config.yaml
n_layer: 9
d_model: 192
n_experts: 40
d_shared_expert: 0
router_score: "softmax"
balance_loss: 0.000189
head_dim: 32
norm: "rmsnorm"
parallel_block: false
init: "uniform"
init_std_o: 0.0
beta1: 0.95
lr_head: 0.00993
grad_clip: 2.0
Below are experts of layer 3 (counted from 0) of a mixture-of-experts language model. Rows are named router (the router's row for the expert), gate (a neuron's input weights, with its number), up (a neuron's input weights, with its number), down (a neuron's output weights, with its number) and show model dimensions 0-191. Each number is 500 + 40 x the weight over its row's rms, rounded and kept within 0 to 999. Numbers have three digits each.
After each expert's rows: "gets" lists some tokens that make up at least twice as much of what it gets as of all text. This comes from a sample of Wikipedia text that the model never trained on. Tokens count by the router's weight.

# expert 23
router:461486525526441502482466504463456456453454532504401547588492508458512520430536528499426467436395499437512520495462506531564507519499509421478421581473441555550489435497541546456473477498538487541520521513592466479435504493531504551574503483511494449458521504487477487499499439544464418519484469434490548470520539512469478482517539478510504538512485514514568526455484473469553418449494538506474568545572488438475472436559485482481496534523481509505534574560528555476477501492462561477578513515481487505474504474538443521548522559442485485554453503494476481556559469466590464513
gate0:547443479575586503518448498492497528524531551509538609519494508516430509497530512516459548546511486530507504575569520535491540487500444533443545533504548509561553562405482511472426548470475478461466462486493517490498470555538583499444519537429543490538450508509494584477486603562527466507532499527556446486496477477506477585525506514529446469540481514491487483514507512579531523500519544508486510634460525543446502492497473525422469513474614527488518494512534468552493477521548604467506488456515562488488526404514495542496523441532532486463488527447486506475475533483489481520
up0:537502470503476471579472604602436444516529506459479474473483480443517513490556529452502473485547514515460557511479562520499512499546474594443542539487572577504537491509602479478476503483514503544489486570484508509528523453481443525590442455498474517479540475486505468511531486490544530521446502455435545513516499474468455496466486500487463516536483573451495514462433486541524526431473509472568451500548524480424460474538541494560526481513519448539495500469432546505462561563396437476442598502428483463573538550512504505472476575499493511497492474516547538473458527527443498549
down0:492505459492450538569578501488562515505529444581504552549539539508508506533500523411439426425456492480486474403461482430545536414480524436557489573456517487493533516491454544574483513576448508478511490467450505479506469464484538449454482499509555454457504475547553425420538497544524468509515527510466456523460483490578507541586470547448472539549506477476482495511520559416543550502492496508507505497465470552478493507506561441487478427561474427489527455591429467482506517553526471470494449447514521516474480549515503459587524496494445525509542474521504511561488534505496494484
gate1:477581502529529518482438515514515503465516524506509454536508552445501490449528479514513481453485487545494531544510459541550484470505466505507522468616458462517508439487546502491559482422538481509480471567469528557508406589420506482520485456458543508509500512552489432530536540495450529506510468482513507525416480505433538472508484404515502467486508534485559422461442497473551474491469516473496539477431476505523613532523497454486461521483455505493451446499490440515519407445442430496435483527506516437457478564445591470509461479459511483537444570492451438602488479520514531467
up1:464571537491546552517476542584512515492480491497516428556446499466473495466512538474563464508505443548424519473465474537475489536520540481541524493579518489425560431498485494505495502446604509499493453476453506511520426554507612469505587509448497504487437518537521519507521458471456482429507453519513531577430531519481510460498463461552485452445501473527529532462509475602494433466519520539484560526422511493542557480519429471464481512438492461494486501478459467446487455406494555498410455485547491491501518519478533476518477523444485469526530561456420477520454515471483585496
down1:455486552555501477555494519512496489461534491455460481469595490536494496482499533489534469524454466503441564477447593568459530569567431504569473562557554533497499468499508509512527492565505474553526543488542540520505493522465526466523481481512536547494493629519497520577526521488492508509544595420528526467423462503514502495573467400498461518501573453528510507455499443468510552523535417597499492494477535521462517506483538455510515442525499506475493533528523495489513476490454536574454469541467537504555529482410473429495532538570420547456478545473543469486549480486542507542
gate2:491452531492473483563507630536470497498414484450420466425535461500512556553568513524399508551521484527529577546499488522476463509460490527380495536547454508534522531502497439519489564468525557490491469431579566531556508557534475494527474547494484495507517440504451404479464497476587480473493510478443460561494499483551490511496538474445475557488420536461485449496471470480517522579529466482480504526529512542516522512487537532521488488539528529567504506534469478610482547477426472523535565455491486460515571492487522499494464485483548486465503491507545438491512431564488502485
up2:501454538512483490531541479509457467557517510550468516406494526489508511435507532495479527524524455518519496420518555462544527529467496512469512487479514472515561486481473529537517547584449518472476475442531537488503589499527546521494518486491509510535525464465489647509540554469509444465514530478606485525470560516471477515506585559542466571513563415472525521531473444560455540512487554536485477569547485511569457492532453499465509463546501524552467472524487551478452565483552586461524539516521556470492493596553463485449456493470445461433535471499612561507493501514451502493
down2:476431536545535548542551549562460491436468416578445516474568503512566521511513473544462523461522556543422517535416487524501498572492519498566463560449498486544477521468502469528500512531523533537515462505562449559561512432557509406530514593436486514526511489461503517549492550493492531457564535491485453535429521499470488495504517539494465459548499506518514484474423456505517497586572449537476522556495528579467520486495488498467459528420564540499487470465433543483490430481505496466537510520394533558451496515526478456460493529502473524467440522556463497587498477497473476497
gets: "S", "C", " U", "B", "T", "H"

# expert 18
router:506467518519489511503437447523548568539518495533472549485410533519484511505504528575499548478524498474450499472504479484462580524455574498562487526519563507497436525522459551470470471476523533527460546561444504438449455523441473485471478606518492497432541379509465514502562442502539509588517504454510556541515501535491495486518512559548476570541505498452479516593544563476498455581527524493502526548452531511483462527515458488509510547463517510488494525493504455525454579475543502501445466449510471525531579543566488544456487467549501489482538590500513561390566537503551492507
gate0:439428470490461512502508514435448526563495522504441531450471464501476516537435447516500539502473499529479530537490511453541501484519584519414556416445492497503515469496498490489495471471511564556459491440516532467507508480584576526465520548528508483516463545476582537475492456576568509510519578489526482446517509502483488470536524487554517478513515531541503447534482535558530529471503488555551459568490488451513602542415500563496558522494522515454526563419577491518529501495534490540444543417435491464576469457508479560499484477509419549527472482613534462515535551502514507553
up0:516492475459493531482448472485516486467478478520485460526506513523506495486569529450565479458429553500437445529464494480552544514451541518449559520601507565454492494440475571423500506499518477489508511516454485435530452495468482573499408498533483551500485525555468475498463507539481496471468488441550500486533514486448532529488447423402513518525532534470527538469565492466578435491539533487598466502510486425535588513484493441525495473487435464472475516476483519562539562480483469510512513509469459518577528518545574518530543532540522513615589489544511448526532497570576459469
down0:473524432549482510517485476583481408480452531423453565477497434443505511553500483471537500459501563578559558507548490471434492455521516449438454460498491472493429523507517542509501515488461542540443512444542534525520448447566498468458473514534530507543451467595530471455506510544510524517536500450494540553466487518466506536494455566507461527410552488470497482470507540464494494441486577492441501523516460456593567493463465543548453488472419547462530545452543526566440496479455517531502456526437507483474447516504490574514471496460511493497567432507523546501424452445474482473
gate1:537510612441497450472451514500520497482529483515522417472514544465535532497501483443484502511534523557498518480522563514419548550489509559490560443478513445365488488510467474511490521558433398528481508623526521505495488470516453481477556497494408505509427465464535420499507447427446503560532509461521518497504486468535512527489532520526491452491469478536567527560467467463451519535535556447528504470558539485484513496498496508510474551428464491624460476477510516509488487475504587465434521530486564519525517488559478478518506513575521493515512531480444482527538481489408493447
up1:567502547530488490473586529446507489442464553497509541438579555536481468501508489559491515509530588481491491503515508513506515455544459534460456510520450576484393422589490507509463525571440477520491488506565498530491536491496531414491522487433494534542532504498492490462558498459502499499473547523482464479511577527481520485440508465508559533510408524516504429436466453470536519483554569599443475544520454573541494548445462479485452469468516458512486459483467531505521483479545538525517607503496566470506487562465515480583472532536553459438528517518534484546540519525431511444
down1:556507421456494531517497452510499517502536517439514484560462533467490543499457440496502485537474514475517480504449574519457523474500480520532471495613433502509454446552546539432560542593459524456536476504469445562541540552547462429479522494584461451492604504549522520461484555520456415498527452491511576457485498493475505489544509494573524487412565560488497550511425513506484457455498486540535544480487480450432483475518503494487440520549537481478459492428546479502489541445537511552551535538503497504521504514457495514498509561535395495485508556530495496514509557537406470439
gate2:485541471493484429525479479484458555507449506511470505411531569473501452507497500500511543512477417526490514614510531488432509483468530601496507501477473416616527560529514457461540549443478505505500448403508480488513494535494541459477422471569480562540542506524450543507567530495474520552607504510437489479542501536515531523477512524445504481534572441515460444493451491488456541473478506511512447535453479479458512529468426558510520492579587500442464503472496449512535479600491438530518475482495491473505509445471499533469489430478517572507445484500504555500474530571470484500
up2:527477572437522510569458535506504556486488544504503502565543508583530547515600502500514453539463447469502543429519512521569450454508501513461505451478538498467477517527517525447500437527529538493534480524536426478498561483487506524448436547525544500511474483534552514448492460410499415463513529501429474467481545466426470504549530522510528554474516488469526491569484463509478555468460528615553583475541450417485417438500515563454542527480522521545452508441491519476545449538539554494489471470402496525471495496476416517486472463445459451497553523512493483498529470496455486564
down2:444478480512468447464530471523460459470475431397436455468461574451494548460475542481561551522542474450522460508495471503505477534459486504502509521512475476565496450505541540523504496503461515449483430451508548457461473570480582529514509529483543607429518549565492512536517510477525467529553565524554499500491514461575459522529489549511470445555520450529460487520459531519449506618457455456520482530487454520527464509482474448512422552469476510428529496548499437476470494470527533497569554509504519575477487571375537521489550496566536551506468544460507541502465544519525529512
gets: " band", " album", ",", " song", " bl", " Records"

# expert 1
router:454513529554528483535540489545552536513616489515491517564487509479510458566488477475522502461531434469484476559531516475460546462433440457463498564403491441570520491533553490508564497549536493469553486541553555498522416527505478513556486398528608469473467478506502520501499478480523499512559537581542513461486455512411539505460507542416467535492447507446490534499480471403563525417533566539476480511512481525511550471495496453526505472535522513498494529507491522586465527518521519470505571458551481466481528534525598540479474482535579489511477501509529504538506477545541467567
gate0:507463471511473461438524554493533442531496471526440471569482545467416479529495546495551492493516520507558479537542477478542486459520416482505424546561564469561466486489480405485538508550572564480503436511467516565557484532543478483568490465494556491535517481567551481507461509514520482511528526583496511408494501565528471509423505512418462528520453558507398509425444425454516507450529548521491443542477469485561483543439516515482494487532491490495535562500475533497492482569492587507534538486545534502551479428480474499444520472538459491488433475443517525561535533502518435487
up0:502548537499514525446478492544595549434475530443463456479524417479519483500450477479453475494557535492523518480512521468545527500486490532581513521436473503418505510539452556547470469492493502516463524601544519430430438494449511518509525477481472476401533473561466513456470562506440532526478503513546561473508461520525495507584486479503461506454594501418503546569516501474503417502488524505494570483431528512508535500569477482506503513459484472516559531498464467424507480430481482465435458478424492489416576512457570435552481486537542546507472592536523463520454502495479510496
down0:570481515468526528442517514473507502441521488522487456514520507480502474518404470515492500530483496565507497576514481527487449412559548499448519568463522492469519448553448432498459494508470451421487403506524503498524413475543466533588528456517533443485502490484503530420611469523475500483453525546502465525565532501457436491542511552518464491490476504529527439547472464486519505484536481530493475406540497485483489472433533532405560508498527510542574552530508525497493474428506533515528599534576545489508569458504553444515519485494563438497540489410466507450512461471438496519
gate1:431474518502529518474486526550539490553452505525548495477466416516467474523553540553491473500453448477396494494554533552471444507489499478498477513576482511558491525520470401481462477478470473512580487488451498500465555538491527473434424508558513441566520491478506534475460579456546514547483516457547525480450462445525464541471502463561467493478553490540489499541448470522517536481433528479497455562557452521471563510536514504500490476525430577457464508513437478544528427540403468467527521499477626491525502494477473525404524578496454471542526435493431549543490475508478510521
up1:467468445462403472474524530473444476455493585520474476464478441532469499548506483468530489559486522509446494594503429562462479491432514469523521520501517562534506535418485427489512524554513436483517440427466480527474536519505496467436510525504491482524598541513463460451498539517457608490498462495564507445542573513489495527589565467539459572526526518492511510541467506561482543509502484472555516446527526487530455554539523517453558530476489521538444513483507508506556569566507467503566503509554548515495468516502519498542469572470509450557530481434558507406475534459505473423
down1:496504546496503507437501474477453491526527500514445555435505491488549527488469438500473482491470569547453524511440510542470456484575583497508542469473478484482457514460495547475500469503462564502426507494496518488487455458539484476494500505475510485467590560504605536442577494534481499477537530479475539506528542549539505453522515604488559493444517516505530499519431496497512463493490465471409572494530462533490499535498487564478529536429548442531517492484462583443485484492514556496450513506516483611480523405506433417486550469519470500501580497406594466505434569498436518472
gate2:564474489503484517525463442511550548463447488500546578497488448504471530475460549565531540430495464477478413531468557486473536506542505530465516558491525477453528503501521578506528532416519508577424591492471449528483487514502541552501506546508427531439498465437538489520523486542484517504551446483480461540527532489504538427527534498554458467515426467470439464523568465541532459507475451591446480570505382478527555522545487527495542426450496450448515512562526473468540482502482482419494497449506528532478454522486510512543469442563487439488476551540484566522489523569453522508
up2:515427539519546443505470556503554496440495486462494546525498560489512470565535487493485530441489482447478410579488454540566485523537559480462507569521480504506516534476489486555499526472509494470561462524437513481501494473451451550517536493510523498531488506492525510457500577506550463433516501517533524509549567513494503546505544558495500473497495507514520408489435503473547495511472515519501531580533536498510525453503500467529514509566458533385503519526469514466479520561425523442576571421503486537463531489581533461452411577579510518588483498419451430568498474504513482598
down2:467495487544522554531508537487497506497495497557532495519564465540525525471516443533466462468449567492518491518516538510484494541466442519427564464577555459516394489440527495484465437545430542522469509463508529512488500473485538568480558517507548524568486525559472434381485498500495487507570496481431465456564467565585493479517546495530491432497428521410545462542524522479486530478447467550539466502499500404466513469503544555503544498455500499555510589489497508470548549495440430511519525443452499534466441522464507460508506512474484496555446464527525504585548512403527526498
gets: " New", "2", " as", " Chief", " appointed", " he"

# expert 33
router:508489489427520482490447520586459544549475467501438444542507519456503544483500569514540456504510483537481480421574517539512514528482526516538472395530533493538503412518476466520478500477470463528550575521459504560498466483540495434511507462554522486500516517500555424501555463514494552533497447543519450507564462497563526462537430429507538470505523517539549418531494528526471487532445540458452494508561448452512475469506505478528519592508482496477560447446476462479509429476513446478530551456500487511510441506478546493532494534478626475521577519462398565552447475516490508423
gate0:488434522495491488556455573450541550446448531522472474509437492472454511532589494548464477555494528564454524518467489503487466516522486522418544495491542466516461534494517485475496526522583525415440518493507461510461483475510492489536511449540579493498514514507509487519493436459431534503462512556559457511498556536556451477542505541459539422471494482514499475510501458486443493472507520533566466507534500520564443476534553540485506479483527552620501509509500538504477617513468460429452525491524556530438399461457445554468506514417485478537508467431392524566452450522481490521
up0:510465547464557493525594522470501444486492490471434433490413439457533506450474508540487502423515542541466579559547495527540541471515511476509578456591466475490486525547487467423445548505475502480528487516546498512504460487546563520529590527549516483436512457481421517493512485500526455557490506444554422586536496482479456430522594582516527482527534499480520470517523516500499529528412523436514468490561452538590432559505504553540449506465504485508533487496500521518453497528524502428491583494521536541483512519478423495447497512470535471495482418495481471510504496529502419503
down0:528591439471514447459472488453454505537494467433481424542554432563518503422508487442491562428480509513527576501522476542482515484470522435483442514513585555479493541486485438561525530519456511489508469537351525475522577532537498506481486501411485473491497479485524503535409492453572498528484529459481514518507535578516484543534499488467491530537479405530467486520441472493496459470545549493495552516488423472475540495450455447449513511514478463486442546464542457483528463478487504445547452481543517514440484513485599548491486451521524557513428519454541480547501544493462522476
gate1:456519496494486542490457462575512546517489547469435434465522524438460490582486548524527526514511562478480523489420524484524566424542517521519509502531553587531472561488529450529496560506590456511544486488507410522541550452550513543479482523558484491518542523530542496509538513484466548467462548566568492431467449444559521573439443470509453450505521495484460414495498491490432487530503463518462483495554506517544526543460453543483533483559502452430512544537457517484581515570442532463442555504558559498502495548507571492473549506498428500509544492412517469512458532505464466476
up1:439465534506513460470544546537456518448582481474445442531532503504514515509563421490452438434389488422532520480448558487502503450490534524567506497567474496473462530545521582572454493476453462517529569516473473456526484461535550514458482564506510439517494476543559521488551474443547487444519481490579484539538449493518491475617505495528467515541520486479527497505495517495481512485407497574492555478548527438512478517476480512513508512553518522506499456486462557512464544464443482539445506444550515511465514455509424494481484495524583507422542474457461463600499537555521453448
down1:549561427530609492459480503545451448491545495460531499523491471557518511507498572532437541446540469571577567540432488459491575518468511494475523554452521523526492516449553472521491585496449497443418473472533513448431478481479566406526531503496489568476557453538498522486443519517462501485522560537524551512460457465434535523454537556548447534500490481454435463454438464486525484522491498439479512507503448451469524431531512539499404523536488513432488531476496503454504533497526505486528416483495494525455602479412511524482548522490459545485466477517529500453459492516511542508
gate2:561484596488440506492491538533535548545547442503537430501519543495488412463483473469520498501427568527525528543502502500452492482495483491631540498581510520489499484465528471502502488460540536573533478570500507539560509539498464560507504516479573548456582442553458531527503527500488453453535543426485508470406464453498521487493509490460516461519556547523470497484500487474523504463450542462512514444495541530568499535547476431533545559516523488485508581445419533535469495465462517528489603509557575537574524518484506482455489506439484426499455502520558506543477593507510475507
up2:542457443455479456443514455463452419574473514520502555480529474489528412530447511501493437517507484550443459572445517466440486561487549534540505452503460468553486482439542453452579489455499479551522444539538490523492518518495438469490457466499545510475532545454438471498459516491589508565543459544508452475508524510437501530507455552399514491476444532448455544510499500507527540508479508449462533469459563536578520504525455486566457502499409468538506526544492500511468520460450555423528416533504508497469510580534495465505471547455492520491485532522505477405507521442593508527
down2:498482438426483528515496521520517450514497494483442529544473571531467510531535473534443512506509440502484457518565514512481454484486469523570492455540439501554501507464580567505492444450446500508484494527433468532547517541537451497422462481507515476532534383556498530455537528525515487510483471523438508499545558453502513504446478453493491525568467522530544595526531478470444559464518479505509451572523506444512468475501470535474490587439479449450543519450530553444491636418525434528463507448526521490527423498573529485550482496437581483478478552512520500530446535528534473534
gets: "-", "\n", " In", " Location", "_{", "=="

# expert 17
router:507481469539500511541439539518496492461512473501439521543463510517528463528438561542464457494485521443489485544583488522530469534549471463492454448443477429545506466532552572477494463435551500514434519487501537427514476545570472472448492432516526469512460544513496541528506452543505431519526465449442530480419566536452474522473530487448420464503485526531548444453548569505552485484491493485542560479533546452585471473440385529449494468511473518551556461524461441452475428467527487485495463535482519471477508468437471528549515492546467452439525459499462454561432533543508571520
gate0:510426497524501516518520508444541533519478541461453491498550520512455498513513489556459539561462483503494464519534488441529524519481501506505481556494532539489501525467461494513529502500443463502526447551465503450437521512504502514500486525508488526491556476529488483426364612475517447517550493517503454511458459517423448504533540504490537517461509459470362522475515523495492523542483494485473546456481422557560509475444462468543554502529533538458571491479396565528535574479549518557496569497484540491416556418413530546529484488523476525526487519557532542504577585426462481465
up0:502480463422457458538476483456396525487493489488469529444461496527463560520444480563410550494440483491503483529583512488420485479465515465499527491521468439458520458481495559610496494495480473552474506472574480464495448510492481559495529548450478499481530478457548498527497430501580507479519456514495461501458542557490568543541598440520556505511475558514449439514540498521520552488500542571523540522518494512525470495480488554464476519457495407473502548507485529477520527544484412502505403445473495485466544444510438507598467434499586472499478543543588490495489540525502491501
down0:538469434519546436442566489475493424483514486409510520519557428492525523554489476516463479498544516485521531462537454553482463488482522487554515546488425535506621559509470514531556436496482449514495525485556535418494465494507487530538473527480485432541496461499529500538447466496515494518578535462452455467470466470450532548456536522492517602517430459465470538537510443539553495494486537493603560517438556501480489524493476433447478502441467471489436486503514555512519559524425513519430460543429499559463492477499461496494503440425509447547488460503465403483473473498518471527
gate1:497522444535413482488513468513544520498418459492471460495448565451535587483486428478492558473529484476471550487537484536440543401468497479514487465449536509479493511413452488501531545532472457557423484489574519436465589489485517484557531502519450460478513516553514473548455578481563515445486567437479567448517507489525462530484504482507489479473459394505456485495460544478500504490487596549510474536419435467472472494568499487485506525469477573488515522576477527544515492517490454512511545497557577533576553441539491557520483541495531490506505472504420479531503506493444479569
up1:451537434449490509501561536461505564523513554540549510492452459511532426467508523453452507430524476529448453537511502538439468496492511461602508490527455565552500484550463438589573508549585531468504459587431497538455444488515479488492530509610531513449510508495451549510522532512478528443473464462524467517531514476542531500475538569550504435498437466563557458587492481454436524573501492515529484411541540515526473513507539574486504500434460483542493499529509494507551491477492522503544520536505470488509430439471486531478460435489539504493510452504490585522477486598515473502
down1:515415483493498445535534528453549549531505437520543444429470521512503492457586457510538471470556582419519464492530559521460541519493508403564523484487426451536478504522531460452497506539558461430459481473495525484482476468507485496468505508446540466495505435535526467519456517456470406416506507539503485485517551485579526454508498561461511546496528457504531585431412541409506492482487495478493544471389474560488512480483468517543500511501496536482574542515478474524507487500483582498539535510533562476437507510538475557512569424585441516488531556538490506517470510474508480480
gate2:493524445452599544408483458553547457491470463533404489477566504492528509404509462568522513474538523456536519480527506445440464565510527576520470524511448512505507466564504492471485550516550488536471469457489584491493525491467476475528387537522477474473442529507463449521430507550488530495410509489453510494560458562505448476418443500560531512499553488527505480525462512444554543458497527495503506518426472484479562537522498496572538430454448498492489485511483538478481573493537512510556470468526439522481499460493551466539496420413489539497540581490486489453546494451519476538
up2:504509531456553485431439483529503414424472457492420500489583477518519508437489481535491474428538506461638512513489515482492500542514477551506515470561458479497482470565483499412462537510548486517440470489535546499535442492493510503538454518491488485567479496474511421517426525523509489514402523522547504449588471544494460495478482470545525511484541450536514482570503515517527546421511482491477527503477508515472520493508500485536524374528424518487482501506540464485557537548567522489528501443487437468533442472513480461476531364483507554506531545454544473458498447471551448553
down2:474491512523565578443529478524521474512449482372525548464515449504483519524537451612521499511576606514550482537548463434489460475506502505484468466493465520509465520433544515495436563495492596497454557513516473466422447493514491486506476505505601552543480464511513478488505498499481513498513500500456468588483464474468494441437524553520531531485518411501502492479573447500516483443510573511482559491506570490563484427449536560489410490489528496525487498537483454539496518438519530440532512524492486445467524553488456443485521542503469505506500473402494480468446527507512546583
gets: "\n", " DF", " MF", " has", " had", " “"

# expert 31
router:494456565486454490474497498467498484574528455518516470499492521603466474486516516527511454539458531470479488504453510563474499536502488498487486514550536497466522441506481500521546514504500523576507516549559526505542605434544522481456532435506421573472484538479566417492512514427532494459458442510481448474405551445431525457452513439466543432490456556585546509552514437537422456559509474509456519510495507518539584541545495452503490539517464465522423519545486540476496460451444518468511469463501497533524471582430522459530482512533545527560511464551447472498461546458572475470
gate0:542459500431505514567582457575451499507505457513488475470480484554495390470495532436511475489431446492440514491530589474478514548516616536402464523566532513501480463585470410466482484526469422528472548525518489554513484465533455438502546467469516484449547515494496463507514519510475566475478485459453549482494424487581497484498477509477507496479569482591523466534469471516520517468499434477530490528479541549430590451511488479490479519459448508462507502503476507461572438510440524459546538526480620535502528502470451515485555497480491531537493490487484478471536475548510540550
up0:539498498493480538565505509555485530515478477502471465451512532524477447413489479459529504534433508540482522588521606473507530497511545565503522455595533520597394510496437478482487504563474521495495502519489481543463516448536494438458519433516468498489489481466447465506536504518519570505477507481552525525583513440568451514495490469500462494491499494506506460464395502469503471527560501497513518486500513631553566519505462490490515524455466539395509475478458530504543430515470556481534532454542621567500449549433509519472511537495547579534482482484468494541480471546510552482
down0:514486518530505493482515509510442516476542561454464481517527470468502527421455526548486478445511501477574445468521479481497460517474532492480389554512501512485526519464518515525462489469474488469494528528502495443507490519460472470442486537485495465498473472496600519506413461525571484460451542451540461494528481507492511449512571512555510466498468509571527506421580510484546542564527521608452539506459432468494469558491487491472472510607552506521556517476437505513481561555568519459483556510562497470478537377616479547516538490514413543443514493466550473515527559516467484427
gate1:506474529498485461444487450508498580494527495504466431495486517557478429498446419495541543486462507503451441560649518473462589526504489527472580472501490434528505468453448514508507515471518546504503497490549478492559491483527536473452498522446458475501572502464568513487513512468461553509531529531488428562420514477532471562430523528561515439483481481540480505535476583508583485546495472507455551450468519485563550450504511533500511507472453491554406511548484525473550534522502567480567455476530489537476554484535518436426467439567452502516474571465458473490465451480517536521
up1:540488503546551492506558498490512494517526543474510470491465503489489544518552494418584466475516546513526481467511494493473467438518468476478416523501482508502432531568500509516471440590520479480484496520574545486484513403526436491481454508548540518480435480519475504548512558558476426502441439457494548543554454527504481476474489502421561495513583475479567500504552522501483539491479500502547475506575455527447432514407413487466522528509530588500532534535512552484453529467537504537490567549496568440557465567493464542537464505533466573478579501504544589526531462543435454504
down1:501551531489484398474435501528491497503498466530482457512513514464571450522591548522530487558508556474481498524469466534507502445476539462505497498468458516532441491483515495546504527531557513534534470507529479494446500535487494492555560529516537529450528481500525449407481532473490552478406546470483493450522461407565515432479521472523550554507520519537485441513475524487478423542456475492489502488540426504531495497536433400511554465479559489527569513549517568483527541621397512561460536499499432472477517528425550532477432475514502589534480516543519489435448534499432483491
gate2:553466523485480510502528503465521559476493530473505422502565572448522543559499485477532543508464517548505512396457575499514507498564476491525466478496497470524516498626487534530474484552468525511453417515528521540487517584604507524470545513538434452562580472460505488468494494458507535544483511513503501528454581548457478483449524553568501507506581474481462497561475464479424464538550509548507540461506535514471545490546446436481510418521565455534481531483578545461464488508473482509472513540545495493505489519467542492480483464484494409487490518481457555573395488529423510547
up2:553449482476490543478477522575546579422452478528504435518505453464492522486571521579544509482510495458506465508478497537479497516515568489464492460542467553501495483534478447524472540503489474508554533517527536493536511551558517566501511517530477449541515451502533486533581513466509496520494512444581452595457503481579524410504581521574471456529533550508510547587569452544571480497561484516505501530547520479533523428560515517500545446449501562527507502437511509502485455487432462546520530487487557561449434599388463484493438489524516527490511468536533487477459506502444452489
down2:548486482506505504496486552462545450507561471434492498492571419489482484478566490535498531389515462552504604540459544501518506481500550493496509473492482477444562499510470509546544522489460519537489458513474429489400505538465541479519506481534510557461512548461501504457506462389515562546509584544571549479490512536499465468482413536413470519548520482500498487451522473524544524525469490457441492520526490447443510499461546452497490472525442452527427485474484502462505525593532504496518447522517457489542527490504583454519439492523438515552380557422508493521513524442438530481
gets: " a", " =", "\\", "/", " and", " \\"

# expert 38
router:433479498478457527548573473510474464462468472514435536510465499548487536489422442510585451471471455472530549449527506512416457419573524444475455551520499495434534461551425529506531445519490567502539514465511458537451525541514560427507506504528526471516493495517452585519500535540463416516579546533497462469458496549436545523446504494423476522498530417527460466476568487500452418547474474482502476487506533406444482464535428456447506495492446490484560434483464519538485516536508511506536465504463454495524479524526495553538545500466535509557533444459511460464554486457553472527
gate0:439470471469471498460495506584490488527507496475483491548480566599461470545422470474523450429487450454481518436529506489519520505518530538495454443530522491564497425503479520393432515494604567459496503517432487491463439517480490448545471495515466546439438504495484512491533582491460533485416480502472419566528512568500469539457533473487475493482537562515477478575533540457534508425459503537544476466428500479445434489535476502451493490431490483504528493485497498474535508525523567496496494491472453507481536553527441450511504470465569563511491520381527550573523476500486454555
up0:497574569530439517545523514470472527502543468540486515493502486505523465567501547504497495463607522470557452466532495491426504503558462515425498505570559481458501552439502519563598521507443514577458479444459518467518534500532519550451529496450464498558489412496501478541484490513526511474490487510537558516499535525401512478502470574519473522503496472468510519434455514540540488515493481468482502509498435552468541534450517535538500529534476531455484501450492473476523477451554448517522551485517562423466541510484515475445511449498503485434574548544531469546529653570490609516
down0:513511494504595557410498512434519503526481459669546442479506512502474468550521549530502479551483475507425499539488596438504505502547529555452505483482489481497424504491536521565498481516526471484439478534501493548499531525516501527446463500516450484462505472506494506497576570430456571481543540496505476465488546510474448456533449527487484498447530526513500454517482479480553479556465492571506526488527467435459477471554516533552604442460492464528480485546520548513436489451565562578572529540497496482480465533546480533443539487432538541460496544487559478535424485494524462470
gate1:458492548476471475514562532501527520518498483505533518461503551596466458449515498527501447396467503516534464442548506507433562534465447469435513551543456472468502499533488569528502499538466508539495468459518479454510517477512491511444453600549465482611496429493493518545449405486507514472477540521540507511483455442503472508498459525439508565522540509517524515518570508445531482452558513591463542441494500488475486508489501522595479440526497514376489505484512525411549490504525518514504458446494471414478551565542419471464479434509519462522525504562474468564552484489477467542
up1:476591546562558491480553500445482488526492522445531487565553509530486487501476472508482454529494465490540504601446511563541518474536487496501492474460480494458555439458488488537602471485504590612461517439562487597508461475439473521502538404416501501466564454499413522479517534525515510518567478517467518575425503505422486479535418514459531517522499522488443505502526520544503400568534453466464516507519474502462559532494445521454522489475520477475482490536419570546505484525545452465433471510529514513560483526485544508471469521433478529538498508468530455464511526495502494490
down1:489525455433430443487533468544573508566516528569501539466453436461533479510503474465488491501538527501517503441510427535473454455516532466467450523428491528518547551435569427494453524468481433452537551509414463584461607568463530496569489529452508535476521559482546449502462487549553468509456520540446452505461464499599495503519486509507500532574505475455462517457495521502537461478483529470542457543491518538517491452516530467493559555592452469476454517488452560514484501511481504480587492521521525542488498488514445452472537500475462551481523495501546559427425438479446489501
gate2:521539540523503489469452560463524544504464572511509550563556570551480484434542578440539525546561559523520499427510516500514506453453366528545555516522490546538515568550482456472427510482476454459496466508444520506466518532504575479472447604507493494509436529528473546442506595486449530493412515592488487512537482492506504502513501437529447476489475525512465524534577527536501450532491529462510447484478488463503530483492506522489543547469534494513517515479516478438588480463431487497483479359507498514465474543472556515500485480469541537490489498435514574445474513508461522488
up2:553449489501446456473492475523501504512506425503522489478448551441538526533468470548460484506445552514560469477531516435482532524493573460506524556504508397470531495390442495512562479539536457569501517527501453409507468522402519465524543516465459557571473496488555456484466394524507494539529510505487500406483536472529493480474511472467550597524489502510517492520509548529467456484450619546538512450457525460474454458530434468479519494533482470472508487498494460529513510571474516505546467524490482519477498543471445487570476574583536472481415503475498451466557490445523558495
down2:508482459505473500494513398512506597474497339555488486479460459462509428442480507542560515500511439464494514500516456547508528547483526476507514509456507531468439459488582537521489454466554436543465518539501525472492491464465479465511514516536521434561505431511467403524524535486543497504573443505527559493511434485512431515437468612547475489495553451500506480524420540545539529519493503480538597519510519449532465492557528474486465550500553509479545492506482501462450520509520487474466494540455447476516484498453467483404551463507502459490508549529552540419445476480496533434
gets: "-", "|", "\n", " -", " he", " \""